python train.py --n_layer=13 --d_model=256 --n_experts=64 --experts_per_token=3 --d_expert=48 --d_shared_expert=0 --activation="geglu" --moe_layers=[0, 1, 2, 3, 4, 5, 6, 7, 8, 9, 10, 11, 12] --router_score="sigmoid" --normalize_top_k=true --routed_scale=1.73 --balance_loss=0.00385 --balance_bias=false --router_cosine_scale=10.0 --n_groups=4 --groups_per_token=3 --init_std_router=0.00701 --lr_router=0.000265 --vocab_size=16384 --norm="rmsnorm" --norm_eps=1e-06 --tie_embeddings=true --optimizer="soap_variant" --lr=0.00335 --beta1=0.95 --beta2=0.99 --grad_clip=1.0 --batch_tokens=65536 --seq_len=1024 --train_tokens=236900000 --steps=3615 --dataset="wikipedia_en"
Below are experts of layer 7 (counted from 0) of a mixture-of-experts language model. Rows are named router (the router's row for the expert), gate (a neuron's input weights, with its number), up (a neuron's input weights, with its number) and show model dimensions 0-255. Each number is 500 + 50 x the weight over its row's rms, rounded and kept within 0 to 999. Numbers have three digits each.
After each expert's rows: a language model's description of what the expert responds to. This comes from a sample of Wikipedia text that the model never trained on.

# expert 0
router:550530491488529441529522534449508429458470441497478437571497477445448520503483475485594568496537483554540574461556460546509570530515656558534530483516582416476503455478592513442540497598406591571579497569513526484538445430451512511546450480573513488473486473489479505520545492460516517485615518517552586520467525528569472454514405588542499524479518562473518351569456556541565503580471552532459556485580530576558581456465541527509490477467437446467488502573587458537559469529497497591525380542466451458452570512511492522427609522473451501485510439563537495558529522506503555475464568434398629425528539540520415495485523464417500509490461487492554492545417491545504490560409521463490529504537488436544408537404572506445498539492519564532489513453430490427468554545633459
gate0:468534556541532567433516410480443424441408468511503501419477651577385414459532512561487544569499531498513563337464473564552563440474482452501548530510558512452548533603531469564405479450533528502479609526525523543579573526484570438519521517544486506389573493574482431528509413473533488629518490462447483555463486414517494527500508598518522577564508487535423503541558500509451534499454571446488452477522544529590476555510527492456505450429444455575564369508462586496554431471557448532505388438573450473454526502503563552497513506531520553455497478527490531431539505374503551499425449463554482486512534479529558523501488468526490489555465524482524485525537481542543545405485511513500526490468407517521568454523519475524598526542506504439548441490523481455492561535483360
up0:497514479476554538517511467517503478510516432528533403530503549520314456428477477539485480445569426523529470336502439530622500485486564581501529478525474460549506518591529437623452432412563505416516419539576436485541607544506546531548436497505460498441495516549486469610562420481507488654496501484494522563450455393530598584556539564580492530540451532570467487567590522516534519502452502428470490467448531548541433511426579513490531550474484442576513375570453439460490424527535524547541491448514595475459530457467539467479525528513460527409464461521503494487545563414493564523497531473556449542454525469453582561529531534504489436541542510484432513445535494592540486483511436519424506534474474504531514463493536494502616537554521462451552432513504463451482552487499452
gate1:501517358487571465671509563487425484489383442595460525496537500543491489502489465591520493494507581416580509405527543619420519495461530500503456498414471541452481513500496486399461481500389573539572495620487498556453437449432527491517554450507498479524503495499550482559427463500497525437544469519536534512536550489525526507460436624499500457475451509512507452567465647502555475585506466541420558511569483530560524471496520505508586411490510503554502508510517496527502465566559544555464488613535514628519549513469526556421451527504413435463552579479463444418472526505578487556511542507498497499420531568529382504461612465457537512529540467468529553460522604508522487500442526408517491466536513531546455518433372473498457511436493547509436472547500446454568526532506479
up1:513560438507542516578462508519448527524446453503507526407593467489434438506465508617458431473508561475540451493527465531424518585435450456556423512477410481422515520557516519417407536533465515468491479585476477588453456445458497502448510466482564511520518531502503570581409460524536452402483500512443507586480602514477562532474511585553570447449456431600532493539552583536567430469426383510450585484537538559555488456569517520524526451511471576557563552503456432591478498542563600522510514595584540551558519493451550501503456478471459495434594578463471462439446566522575475495448586543479498455415517500502438437455624522514503483524554507501497512471521592409475475523510422359502519461522522514523461544495424482486493508485505550576509443577515423510560503510495597
gate2:549479521539480613492462409544523461480553553436517522485502422489449524544443431417576487504511586465532516498562415541400439538626562402476476486568543515562447475494492449457499491480480471530508576447469550481544505572447474480607519512466467511566518491460445580443514505518502561609517555523523529583524541524503525500499486580461557551555487537441487492432473598545403496443458519494443343589499533493663543514558437488558525501508461558511458512487477458530491440439401489487553555607462391554494464506481554583475593469534527421489449460432389516561453471540485505463460526516611553470506494471482464497553515430418517517486491469453496484457552517483622476534485517360445498506463477564449462452533523521604500492474493514552470477560537412530523456504495472
up2:460513447500534531494486440480502491514569483515541464543488530453502575552487521429505495428518511469550553411520435525447390615483562497469465522468424472579508445495526625458550444519523479591434478583529586440481502505529543449474459392405458432455470519439476631465522483539465501631498520495483497509469475529472495470567525508467650515560514515474510557401474588624516506468473495499363408540540545468599502386529523603534462605555466530533499525462530415507434456513429462486400604514510429612488521489568531511467514490565426471426388465554449504557517522508485487490449549522512515474528467469424544429578471442475472521536489472526541544477479490475553472522472458379445510559513549507481457502501467491576498482520497512572528443571536467429557511474537507
gate3:535479568463474519489499424471457440503463591417507555529504527521483568553503495489556509482497584588520511462518482535516544491578583474566463500499508479480517425443486520489556517484540470510479483504545365402504538472481494549519536538455429405505504456404544599561524475442435561542371443457541484547400546568485468516427475526465435469504521514495456494603520451502467502541576460499511579461478516529421461490512456540534466463508430529504535496517474463516511601575512449511574446559397543527377536588444517533435559519576449681552586470409478488452508534557381402519451463551535467521521507568513462451504407466501583615524482551458527498498539495445525474536524499525489524474519550585514470528484529481524526538430505593505612611409438509420512525430507483
up3:515525515513527587531473501462471455547498575515523503619364479521524516509522433427452527540433522501516513490454547547504460404563482538482472424529432543487481481478522579455592485489504487407523483528550494479487546426432487463557500561443462444540509493519534533597496493489476555583379457426520544444397493473510531607373556514555426434443527478492461554563493510465526529507534523465484478465436451532447418485501501553496490463606515534553524444459494480404396546544447469493520564550639597586494463543448541526390560506477571571501596512402524476539417519496466374517471413554512496520475481550514411527532488528536542514508534510481551525559537469463469519543545524523516475562537439589522523584498482495491510505447518501414618447537414537428552530515382561
It responds to: Copulas and adverbs

# expert 3
router:594509559529521530485470600517465488502545455419492523586514502437537587427493508503465608468490611507467617501582528528542574540522597518575504542511541453515508440530615375543530474563459583496562534507464517433535466485499533520454430510570480544453489483524523523420475558519523601504585570535513554514542505485532505467508484574471428462514547470445449426564493515543498472596576528475449457517525466557546599500511526502612535439491450500479547472444551504551524526535478462487449396494465432440453642505531584489436444484551515475454574468565425495517550527517476601507481508527459487504558518588510454555482475470405604532533489549557527491466398576514430515549459572470514456467469442542434472510328537495433493447535487498447526534450460481465466576508588479
gate0:465444509486528420500498514386568433576515419486430501548465561446441439524521507517590441562493517426552472557549468435543486538472520434507546574522578547526559401571589490511438484585527565544515375418458570470538473534450425463490529559537460448437535543506583349445469496586499429514467492382458505471592483537550435470501514468458488525488561478503529538518517503493469444466515446491561498477532557567443409581461479512540436348485549529465489495549407581458512407561484458467472440548540393446540474465461475491544510570521445476466469488458579538536459504547501532388540481522517438494435466507527512460534437436474533438549459485498575535532612519512464526383499535509523397528473440461477515507458434471480514519529448562487520557482553557507548597545490487
up0:491511521437501505475411425370631526522505445426497545554575552404433468449474534508479546478454507485542547493515513452512595567530632492604526517551525521519541561505525566551470350554534460484584561463417457492541594586462433472517453513467551569441492461516476499400515561527418517518437512504431562502570491503470483447445492606420467447441482498517447532529499583474552464529537555442454453452565499474571451558470376541507555539507499470515514396593551528534490465475558480533497435547521503424525558473513454478592611439503523466469538481495438517483480456504428587581469415523481452485566506501503551532567479523494487439420511509514553428490486476564536543423597530518470534539487511469575467440421530544480551453496487526498550418487459397556562454494482469
gate1:521471576521547475535489461471577484463585471493603380567478465383525596468520544402500465480507560437522559574489396518550503596512601590485480563473417476500529586528447489499478419467495459498461437494521502519508535496368545490477473532435637493410462499538486592555405512443379538460494552457540550541519512529450575541517495521528490499467542611523512491490470494530506483465499606510498509508498450537424472502414507505494485487439534447445456514585618581505553514509502491505418600548582475487505511543589594484449474574585535517547484502479541613541482419498449470466537512542462536521520424562491507527470496491499469447494447467513424518472581437539527558568517543548430551539504496505460436505521471524612498535496471555563411400503464470529613524491538496
up1:562551386483504526419534597474434497558454383592470530517500479565542471469462401534436521485477421479437428390509602510433519456496413462568479497459519469484554512467470565487550535516500450582598504568519514526452447477542505519504501490522445497487515547501478427511650487502495378542467477591412413480482509495447402392532552528513544550449494432460469522491542488475521546483495465458482480471483520470473510482540372509494500637477594528532478428485465497431433485422523527432663459499501519514509496458460399548521451432379488539452446560453490469497497568552584499499477514430534441470441542449597515473465476567488476468568576489458572493521536449526469571478481439516462559483587488467566604445475490494442505451495544508551516576430507554503489509496505494
gate2:555438553510513477501597461482449511423555517609465545479473501487558548395491438583582559606505424468462494465363481476530543486557525445641468528566437457453499431495560530567395552496520536461514474491448495463564490377523477586497493479629438453406429531519499453572466432480557548488454518514524572503520524557467501495527454457443496519458499536503485500439473453466553527501499480518536518532450542447660453439531433561434559465530439453507431543508520436507536525546361490518477536509559505445462584477461518502510427464536449523527506479439484477498508467500567527545480549577526571489524482554464513511482473482497496568526503391424494503440548486516555425471547535319509481535467544452513539482494541474503543475563513582399566388486429562555523472533493473
up2:552463561547508469491552432526458552402517509662508515479513510448596475450498421540541440592473422478451503448346433413433506515550465392530488536570478488501482462560526455599483517451542455427482524461438537405570511449558496549519486480572429477422579535500502410544476510530511620497483515511532464450557543501385451496442480413442477570530473536501390515506511447449490536518541551462514456540407507474549473481515409505424595457442514514496490480495540444479518518598423521499438498450516551430535496487425472481471520436511442549541519556446477491441436517498550578594460473575518503494500508504451468514479434420457483576546506482504425458529592485495515386441518579423458533500553577493421517523497514490491545476536595503431493509557517572569455405537469461
gate3:528485487479433423498510598563444517537474516413469462480573475597451501407461524522548528443484399618519447486468476497540479382491510501467436498602513415553573501539463436464424544486513520561554380575420535532527517474461516549463493457504466574564475458499472489558490488511518394442403513542524540504481475605411484543519556525551528441429466501607572514454477483635382473555454459502581503502474460548494538531484540488457431507465597516552464494515509509489518484471569505523378389554487513454527443472544416440529515367530480529517518541554501516497556480471507423553489579505460495502431408537453456500501496543550481510509439553535469489515439483451486528474534473540476679466557445494552491494561561507564547556470402513468509455515536475550497424477433569
up3:390510494360567503483592494451547502436558502510577453439508538402512405531486484411521455542476553453480497488489510521432468558479464450510475538478469555371494429456460569541603478510506450456444511491506555571504476509451463501555444582493479363470481513487418508461458459520422476512490425495503466550531490496506519566559394467550488509498591464441462509466499569430547522535447468491431559500503606509422491482438528565562501574473519551491472491492435490488520551440429487534595546486498567525459556496514525540443493570444530412530491508456575557544471498510531639468539428429521505506636567405481456511545580537467433518486440468483428444522509469541497433579485549538483349589561505454437557475541491494501540496455607502586592493515475461523526530432523484
It responds to: Conjunctions and directions

# expert 40
router:510526532495564433525585537495503438467567432547498431481464499518504523558562475466551579441470510558512493529445484546592490560555616502493553488406578410490412448494573480544538493554441537524556513578524500472549476422466520475595420493560480541476478483518540491531528511501504482448583557505471546527452418504613512532535440565532465567507529504517540360600468523489515539600526507543580497516545432520533551456389556494600521566430477483533484478566531417459556480495573543574555412478557525461437592532478532436387552494521448443531573558613467480533549444568479557486499594420482549461527572553580423504475517478462550539494571519448483457490496467516418468532500523515460505524536491475541475510355584492433467563469552514474516493424449495455415532500594485
gate0:559489516592481449479461531534589434620443393506545466471387531592607583439498507536583420458535476528461449577444514515487576498539533462497471540481570412505509590468403484468574392459453521566513483493520479448425434511500507466575508486445497556424529518520539425524445458457430472398493511529477575569415472528448495511506539473450528451519450468491518411539523476494607520567524568510550479442553520518462445481446524480455582534540421583541518488535500423476489499589585501455450500474511539582515594530551503475441579456495572448599538533501429481551522504533454594584498403527558518461508545415426501502433488400473439484551489516557393582435452454521536517499457509543448524503493440546504487489501483467487507534409568492577430503443542516486474567442494468
up0:564461456559540415514515512522546506524417430540510451447495540491543439482523487580538504541582491426573426519443491471477523502573534529515503510406503463526450565515513436532520482476525498426461469513561548446488464520500430408445511524452484540473511535533501439477470463530447469481497537501510571512477544576502447521525494481498586366587513500505479438610490566464561567535440554606597413472411482557490466442427537565472553479488496568569525481468484446499487508586487509607410501504471489525539471484433479448424556630538495445589496601511538466497446513472522536455467446479599565456457596461481443480468507487503531469572511433505382526386515463523552454510481520515442595516440471563573393488521518502500528613444489592424514508532565618467415493478382556
gate1:533547445460512423487536582456500542563592487561563414505510520459447499565535419527512498478560472475521462638437417451509519467541496568467452459536455430467512538429598562525497563582404476531567507488407490469584527537514543429520489514536415502531449536498504452505461521548506483445520437499571543518456494536482509450471566515504560490489503491481557450539469568544520436450500475401476493583574529463536552458406439436433489511453552449522512464523428443536625474504573485486454516556525446459481487538517506565480444478572415497546421515533550550506531445520483500597499548456483553505541534422646439530462509553511468453430471560468598581405554539531550435519511525463430586477468470414582555527378504533462429475543462569594383467525488503449547470474568560
up1:491562401471540462450590594573496549599558517514548476487531509487427491588520436497497500424571511407494411549423472443493471495534521570409504445461436433478471551458534546544493510574426456447499467447475504453582520544512521466485500466497455470590504555549469471482482506511554489405517418498599499521459448512463558438449535428490483477432473453496587472474495561583479487498485514418461534612492556466508504455437447428484516551408497478494594367507398531550637477517575515515478533547528463523484449561485525566498444506571369529481433543472567534498457409508484441522481558456489495450541451420588501510492539527526452493373509505533577558478574469504551520535474519456414534487462439444618536523479438503455485415538467591547407503567457509448504475486556507
gate2:456471471466456432558397564415466488549550486472537472575551511498505516500512464472570555526449501524486491475422456429517468582431499530436515462545434501457397438484394485413564500546469481581496379500401481512558469518497543476583526421458444371425589500562562561501527526448471463440521526506513545499508512497472540418468488488482499395412449565452514491549525482518420494501499454592582537464550514450483471517423467482487490562455551697527499542478479546496485509543500556472550517580566561489484484577460502587459446591519500452447520626529537591483526508536569422523477470549438440485525438542410461469546503503537530549463463505499514443488505513555452570509496536556452568522555628547516525483496354502488551524572472474497463475544540454422422436513493489
up2:447497505485536497487449537451388500434493536511575528594502483379512376509513490482525525546542424529460636476460526393407523594464493456461479393481437557377463420596440503442524631556503519518436459536500432463594553514461527406580483494488457449490582480522592562462456571557446445458590501539527568483493522497498514475413502462445520395437486627509459490557481534531476541508490484524407518490581419473553494493576524540472557545460516533475477467496526454540448532557480469485518491532496516471507429559552442632407498609548405515494500537596491490490564433471464450536478453528562519498529456484524423550482460578530507506537476524447483507418533472513482509508464529521494545529531574542474515501510469462568552505555479576588429463518532450551494501482422551
gate3:520487478498561513597463541509411456575574521502568548506514507454479489482447534498547457505484515441495473529494516474560454422424588506529505469674583519456505517456404525468438506523454619424516492563517476447497505482557563520481453602502507447491529477513533508360567467580508521438481529474521487548550534485479480590532523516446595455441483476500573442425527502411552479458474561481518439427542528486502613451555468433542522524499521560543578512538483477484461473527451512456547602510496485550493458499536477462478492450504509565599469409486438481440551593432531452453492583482579489544467598416387522514603485515488516546505467523519424518514461570472557464603482502425512541480508529483427414514491479442570418543533551484483541483663461477417566508467593429
up3:462518478521596524513495461508464594498517513542545450529555513502457440476497405477557536478459535520560435500488469406521428489415552449477463524460426470508447506418454517482476512524479485587456405486463475391553488475550484489471426459488511493464413548577461536507548443538515545621417553624500491516519481609558544496581566475519482521493456533433413542486477475561491537530515498512461484410467482468481520505513584435572526496383507472606506501534564516448489497402583533559577425530554515583515443428449543373550516495517467499532454531465567431535576636530542479598450455486524553468443526515487507497540466527511517546527470434509491530525469341456500517550554498527479459482504423575504653511570449523507437547502483515520485606515516450570448440396475545
It responds to: Copulas and auxiliaries

# expert 20
router:536452577498508565477538569523539471503436522503410325496496493523442554475537448516600533505523533546575539534435470561551500580547675556559564511414585490414454468537586492556469467507538557564575557574525511521486478535511526513606522518538551559561482475425557465489470418442454533473517540480527521519503545532470485465521399538470536449462495535487478323586512496527487454563552546511542509554480456381492549444501561532621506506429534492474498541503461424453548411482506408518575471495587505465471568521524492471506502509586501535544534513560452396512630558537540625473508558521542559493545599537494433552523461527529569517498492465549564515544417525542445457545497496558490538563473459533497530489461539468501493533478491502460528525451464531439512495466597484
gate0:465527508470517569549434540590548561547477565508487627557523498463525478616496473419473508486496514521538435429489567609459443487516585546407480462454522482510480477554449565498565560447442406522554556443535465518485587417481562572548534430506484519469541567446529476532440446502532491474492511408509448556484498600447511539474560481474484524490607460513485506467569609527445492398572495596448448427471542425617505502435396476494564494470502473572528504519533534508495466499515436511508538482411517467446507561529512429524442527477452482441484540548565540455523505485378494480478535464453419478511468483565345495409483535485534494566428554525494642450550418459493497546609504537545551459466470505597481532521480474491472410569538484476548441581478511513554445490570509
up0:458491480483506423426510407451385523490544546450538464529476461513498436488507550547495468507542482476414503410568479488504507442537406470531405574590447505499487456480547447544479470512443593476450517539499505491485493549543435502587436555530401483449507448545515450499532552455522533587505502597460561499505374475568538397569513532530493494570480554448507501519513436445549531519410559443516563569482530513407486545578605497434448493507527490402529513496484467528521569416593519493509435459563500534537495482433435562435497511538581436512481479455383434600510486425530472563489499518513505529464535508466591570555518494508434603384510451460505443566495518557470501481474556461481436538545706543472485444456462543552580572435477471546477515451477470471466510516414473
gate1:515515543476478530575463557486493370543508490489459462501548490571363510480468489520450410607455511437455500521523469452519408501477528598502591469432462506578569434558483527455588514487501540492484563550431399476539559545498460517465376472533572538501507523477502516415386458555485458507534443533456496466514507457485536469475515518574587460472550461401450435421564563539480518495485451472531534561482403528469516516460544486470450483475503551425377601466444453542586565467572450546466555427439515530528484483486459579497522509564520448587489616518474574516505534602596512479534441477508493540522509493591435384489493482559477470436467433495500508496567526541406597539585571487467557558528492548456501534455530455525424448473387530466488494469549493476583533547529540
up1:506575502404503532451463497403533449518479500574492502547488548531576522512505475455392473549511470514464510527484491563482489462393575421553508516449391474452480409504452498470543408497530525435498472532509419506490515510408538495526533521415497543612571578467493466434522459549444471611477425499427400492538539542495481536523483507517489436495539563483448551534579508547530518496582532526511514536529513469502578518436517546432465410417458458415529510455526518420516544531542501565517565593542589467508424512542492487510613498544469494565482442429602508548576509525538521478482409473495529540516383599576523475519544487583412533480494399476449598471580448442534494499491501413529499626487557442456505469535565427499515593388434513436464479600483444533536535538522487
gate2:511551460538467471557348572463464435552521557541496453489523471434550435546473498564557503547528521470407527465444455505571528555464535548478485552532530489601495549558480535459504468464502506500531441489506501428479487452515551407533551439502545581518661498491573420345537461438427503572474519498588431516600526495504520503520512476433486460499549538480596501522517431559618453512487533414480536552404495486545463383532419492484397486496566518485505610540447393564525483567484484494509538441474548480435507456495521498484582442494512488501553536575561495477524439437475577461580530526520479481601532487534552502431439507536481488446468506504535437468463542568499439509465498432518468553482560547611528566439518483465478472511599477553393423512533469512546491447370517
up2:507586440531516456514482576425483543495577515510527499492515422537550513464473513437476497538425457515471446474466488534454562533460518532547565447405498540441537563496622451507533417471557503472551512508527517458500534586512428494488495536451465446469484604453490491468427380488518422554499489539498573512484412516495451489491536413529415459460513477510453543484436578570550472493525527518514489490501552555415577453391538355499406528468526561509558436454518491537552497519456531546363455540510497600535517519520505513509532546605499470521501479533551539546415496429502471500529572455504536497514581504524576441585458663487571436486585510530473491481566504447406595550461497566392463481434463477546493460480446469486443437570438550637415455424497467520500456523442436
gate3:557458471471546510498581535478457550496468482500461482523533527577506492413437511497536577570473468561552408505557544415465495485369439472411460408470472448529465606510455483503477573511472518454500467486412548535471547517566483668514401534536504484501527493492555449422536526526464567526499498548488515495474469518447454393496460478449602526490470500513583483497502470498470373467496650474583507504494504493561476466491478530607468481452575572515552555552473427555531386490583498485565519567438579494539450478479541576513521544586479506578382575532486505390519553463521518431545541528535490490523560512539460454444482512548527497612458523522553553566519532450558498500526460496523633535523482540496468469475439524543485513532479541561545490567483646517616479427507523
up3:584506549490522455556573484412443471453584414473514448511493612551574480496460538541472532522457474554558424532555495455405563505514463488433467494514468381499493570517504481480557575491524498431512483515548482548444539441517528502514484443450490531533466484440546556514487518496528508410502463452511536455505423527426411516555483480509537458517554515547578489502443569463560397499462605542513368469420465462538480460557448546575493418504502549511514434525475494487444447483545471476556452506518578493514451478566530577440544477529486471542435561440542504473433703495557561448468504512516528427554617511605514514490493604584513516487416587464487423522489508423394488426546448523570553570536444490460480443494551498551472528512486427460482433503439620478602489505567487
It responds to: Word-start pieces, however

# expert 12
router:575553537521527549536565550550480462564532516496496426492564483506500555487561499579498551457558525585575496568458481533449493467553612451443538580423629495465456520441535446506541469511478600562601529570539476569567465470502508478524469569484452544404452476398449506438505522477599490504521524496548535613463518564436532433503433531503546500603501554562447324503439549538442510558506516459477498464476536480470547564454536503487501479417478449493523464543472399581501450471519560470444493468506428429429562513517510410426434498601474528493531443585449535489540566556559502498506512457467513402555584508560382612467607503454548491451465506546464476503481536531450463501512548513539473450420514453504512518404597505453585493457494507481567507442488515480480448484550551
gate0:489488531498452501567446539477430513512481497591492412450532546485545458522444514544577499525490455423548517578529531436466506464507511554581475550438449487597528434585532528474441482514552488477494461526397504555480464555551514523530442468451570459518493455506515518509464552474470513578462474550483496563518488512488534500498509443472529495514526476471567498481473470464467518461498498477450587414419509532611502593503554582484458455587466451536539382553529443413429517631503540448495532483495499446440527450522463643487587509467486499454426502513525469483500562466556471461558464513535414506495490384544399563467512500564560530413506511502451436630430584490512448513484581480495500534543490374410433455599468531514533582546405446492588558430525643604456542547543556
up0:542505434545540488463530551493499530566428455597579524538511499483625440535340526479466546511425541603471443487545545560424461439469593497418389553501534426429561530456542525555458595427485543524416399473538477444459462486511456480518467590512521552493514552502502510524418495455476534429514455525448409399558459499523548484593557547572526495517488550513434545513575494594566530527508457559499549471556471481461489454553453548576508534423531447503454509408534561574467476476484514498542541629473522548527507483508579492495497585541571399505468456516538412538495498500461549529488510446472480463458428584477418436518483541594481514582493534480503535418550419443569506459498446601591491433563442504576467427452477499554456517530482478456472510495462517426541502471461479
gate1:466488405577508467510477577596497470584401614471514581565594535480546470483448487455474519547444598603459417448507376535482425461522536577481565415545518421544485536345540535431544448534484505446493533468492457600496548457546511536497451485552484496508481520550421525508470571461483547522495474535435487493451573484474429453511495450498522517507523477563524495487544504540498511469463538538541535520527477594528487512540490547478465467430548464553489520468451416546506637542540557537506541460580494496456565426504486498449492612508482478454475479525519538465494560576399525545528532426453504522541533503508514550385519545496479484527434448442403470534402524503571555475401518519495497348491475580446567489541406471460490504532564444540491506499451616527553398410532506
up1:538544517462532453475449422436491520484540540549528473570536565494414544444501548496519461553531582477610547517434428474503503455483437474462518505502428538463452470423529527454446538461485596471374517460431673542531513482386401525578441436559480488581511564505459549547546549504438456539540489491494490459599447557552506559444564517467485345471478417537516522561506519506502425526439530516458493496521485520495441465490421542445529491622457357468471462416444491506510545502560535520424506441483532510503512445514536546479494451506482521458577495452508583482517530497392408486522540454612441495468503453449393572559504526532406536610633529481484512514572457535592519479508525560478446537490480498479479528534427542570433491486502477520551428496532508523509561522456471
gate2:562504399525498484500496565422485532526420523525509521505547501503446501605536624482495543412490535493575531585467538499548455541415538466507463503470543618505561648466570485480515541519421500536451494488389512425488453504493575511560421429481419409438562483486478483448469597472491597607542499508517528452524573463487519461454472566446480448481576567504480479502608494558533427521613432431383447531530491494507514520527493565520504519464497439510520527540542365502522503574524473570552378615476419490482473454526414495512420452563523514510404584536534479476547543417445517482510557487507589545416527493513498470472454541492542526474544595470457521520453535512577544414531529561554508456465547442543479511460533561528485463464462561440484504512500489427595506472540517
up2:497485631465558541434555434511546429418572473458436452443503562481549500469462452488387472544547495472487443502527479499441532549536461629485509450506461320517416397524436541461522457463510527498473528440559474571513530521479430509469513557481530545522452528501496524532502445566559448393488480524511399499513374479530512501580517553508432515536432397458506558503403495526530508571446465580558508502506563526558491368480455419502516449498498542450473549478527534496539506348539462513490584406493574488499459575454559537531549545428484427539555485460551618507480499490546442479440457525479403473585488522481538485542481446517479467508517486579555555447543459478443492609514481435461460539511480555505530412546513455517500475496509444645421494466497491505473505513508421
gate3:558433486495468384596492532509596487504452464466495463534484407517533557446566549521444520495536466635562445516462559509441520506505462575430487477566515398605469520501497530451496549558432575560457538495404474461511435499529500601531417507518579575481484442530387533544486533457520489418468402469504482546444459518577499618483427569475472388486486498533511528496498593511505444474530486479483493473481546445554482484534475504527422527463457555476511503565513444369471417486486501523532534508636541464530515576590462521624490522446509461531471555533416478514470507534413462521450500497442474483530551499488486375440495445525567511540496569549528537454546544498430514492502537499523617563445403499451533511446465518499517602512583606502495502605521476512452605479509487
up3:418575523502521520412484513461473540466477485486514526496431513527476445591445498413519456410488521339469580484536541510464585541486613491566489549498454510383482470495465512473476470520560494497482612435595511554529514519498508393496592472545412489437506544501516472584544502574529583617516503467480496519580541511459552493458515504535498620368457460446386552489540415535468580533534551508452488510488505428434494466479497444415507414435513523460493523444489460516451601480625434506414507545400483476478514482386487409458498464523460486525501523458461578541440500512561568534544499446577529518453522559461600469538459424471530476570530467538507492490484459505484490504552455527487447420606559498451510501533602450537515551453482429484473514486453504553454529581461445
It responds to: Mid-word fragments

# expert 53
router:541544495531512565500492485465535460491556524498449461436447458505499517477568478559537659437555549490526564537478544558563534584535580570491521607460556458437510526413535446538468481540471615616551524540583482481564521466538462536631508540551505416406546473382535568464568531506534544500478500498552548495562530489464495521573420627462462548517544509478427368544532482562449425616515477516540561580501577479541527516469517550531456425457452468523476490465466424487591454487479448553469472489498545444459547570471593463420527506527445490503538458494482442450585542542501538554456490536528529482545527513513448498435529454417553507476555430541513445456407489544384421572523462425536502480551546492537494490490599517540560442459450557493549528442468446487422461477532527
gate0:425537520441543461456500432527559430470518486484442499468511552429463484486561550529557466495465434501493534494486491502506519606538473504441434588429384441510509479399507564481506443396476571589503545540456438585457474486525379502570603512544464478460471527493484619569465498468457525564509519448539516524525514557460450492556536567516456517554506549512451448448561448483455454560438520453531424441490528493489444510524481483523531465509523422396379535515585551558530577540537572502603459535411482568509539546514566483496586473497448554517637547495449536534592444554493498535570582582541535520507526466479534542444418545470473510463526423531437563399562417491534618583407527488535522421492455529511610462519531510545458513425535489546515478458526550488490585519449509
up0:539552509588510503497510565530451635547517475498471508522514410613462510549392477449548527516480510531513496477503515432550513429542533423539532421537563487519496457526474507492541518556415457436440447449533500518500484527480532424463462523450557603560488496512503437498528492493542542405489499500453503550465380423535501486410483492505565499426483346495575486510405559475570500449517418530509554474527533565494591538542508559493471490490537569540567487525425564491481549483441444453433509437489538427513476395555474528497414466463568533514321496599527523536523513518535532458486513438463510427515527527518424534500542454511512583588449547530512533614405601516522389391586428544428504578450482465516473589558513492473496494554564502493491557478499505516508378487531507
gate1:509432472529549543412506444477464553458527413506533555490459434511492495420448486453473476524533532542624410477496595530452499418463476498554538559473529508562471436476491414413549539436419496441547509556559551398440545528551454479455558523525530496554486523493495430445495551451444505477372509448656490495520475531532483481495494563579557554471449573548592499455456433448491493453505516517417501558429429486524499546634466432517555452569427535495504438613468492497433440495621575493487523484501539546465452541468500573467546522545427503513596462568504533495466498490480402612460617548576440540478588483509547488500415537497420474506508458432480436595469455407515477451466490489507549553475498470467507586457473574525560503497531471418499461569465453482563509513494467
up1:469550580492516419433517578605455444594531546457456529490596559422512540490573507552507482445427537502416481419484467484544526477471568455458494538510541517527498508435524509540453510554570434635582429535489483612452448482406522515585601541497526485603379495586456426459460545510416495445502470454398518454502528462487519497500443484471414503459430421525443515473522493541423517582655497398532523479490527550459485524462537525516491503430574505506538445495467541517541641522522496486527498434510441435517516455461440510532518510509464506459524470445548469506490496486474516502439475421379606417474457425525420446521505474467420479562516568474496591550531435562453500558419510537545473458518509520453501419504521501435428533454537412461544545453462503534453455455461487
gate2:514556507491513482396593431519460565427435523382512488499481524405448521493498528495427483534492535510483484548522482578477515437582480535539515478501445453580497399521590477511474517511536437455431475515536448449545597442519447389426575504507472476537338479536498521493481541503574515453458444520471409547454559604441403461479522527539585501435501376509461441480526513566476554416444481520512493480486588512528580483434480505468431458513471471530536530502478589460568467576550513579579463541509521479482509540545463569367461525521467559554529488483571431498491518456528453508510410517469515547479517436496437502540518551500508508489481531491552509532458433489623491622577452510509539492459515482558497485452586582594534556546531470549344488572498563589525455445497554
up2:511516505491573532409565506495507526521404479448557490477557533351382556478519477449430517474574570524541453528588562607501519461508444485500555518537456552565498486486520432482487497453529502491529543542549467390517638465449488409407549604592381484532359442530544496473468512521483460481487518567445477497519523571425431538475551455496579534453529441525492433502501481566469549452434469496535548511537602454572496483532465533475443521452391507532531509516542538465607478457552556551509562505591464447481535496533509429421553507601469505544521493514552446515484514459505439497469408516447442516505496447492466494553494522548443479473484440527501495506507415482557460516551444541458497499491411504602479515495522530646548546563638513531437450487487518586484464404551532
gate3:454494390521527417434476526488554497568502559474468522505457395564547417484493465565532632553501503505516543483559550557520551535507582529505522552501461471466539430460541515490493420535461489429528429476491531442556511533516451542516447489481552468436530514486418511455447625500519436438479409511494505476506604517480533476494591564537481583480449429465556441592479574455416475551442472489579556478554542492584535468444502555476581440614582487532511541565483562366501490470525475592432563404434494440417499520549452462483546587499480455473536481493456491482655476512512435380501515605484477474462444495386531420497482498527511555504527454494516410465587563535466447536505419520495474475516573561490479516541521478481535476494465459477419566487497500508462494471588393
up3:412452399513487435455453491498514546571478551478486531508456414585539396504523475557518611515484453460440552498523526565480524516536565542495530571500477438436579434450570502473460358500467555474521472538464550479573504553460419506467397501503583443408517521464425522473425574514532466422439404486497494437541561543544537531484515550529464565428484404449519479583524625473442480545448526424556523530527532469547491408468497584459569407466574462531435525526450555352542460526536471531474558428417536421465475453496480446515556592524498467469546507521462526487579472511551452416421519562515456434446464483421558377468480469496474519509573444534519423511499473485451429557529480485460439476559564561478516488581501498501495442526491482513450574494515532570452486491579472
It responds to: Sentence-ending punctuation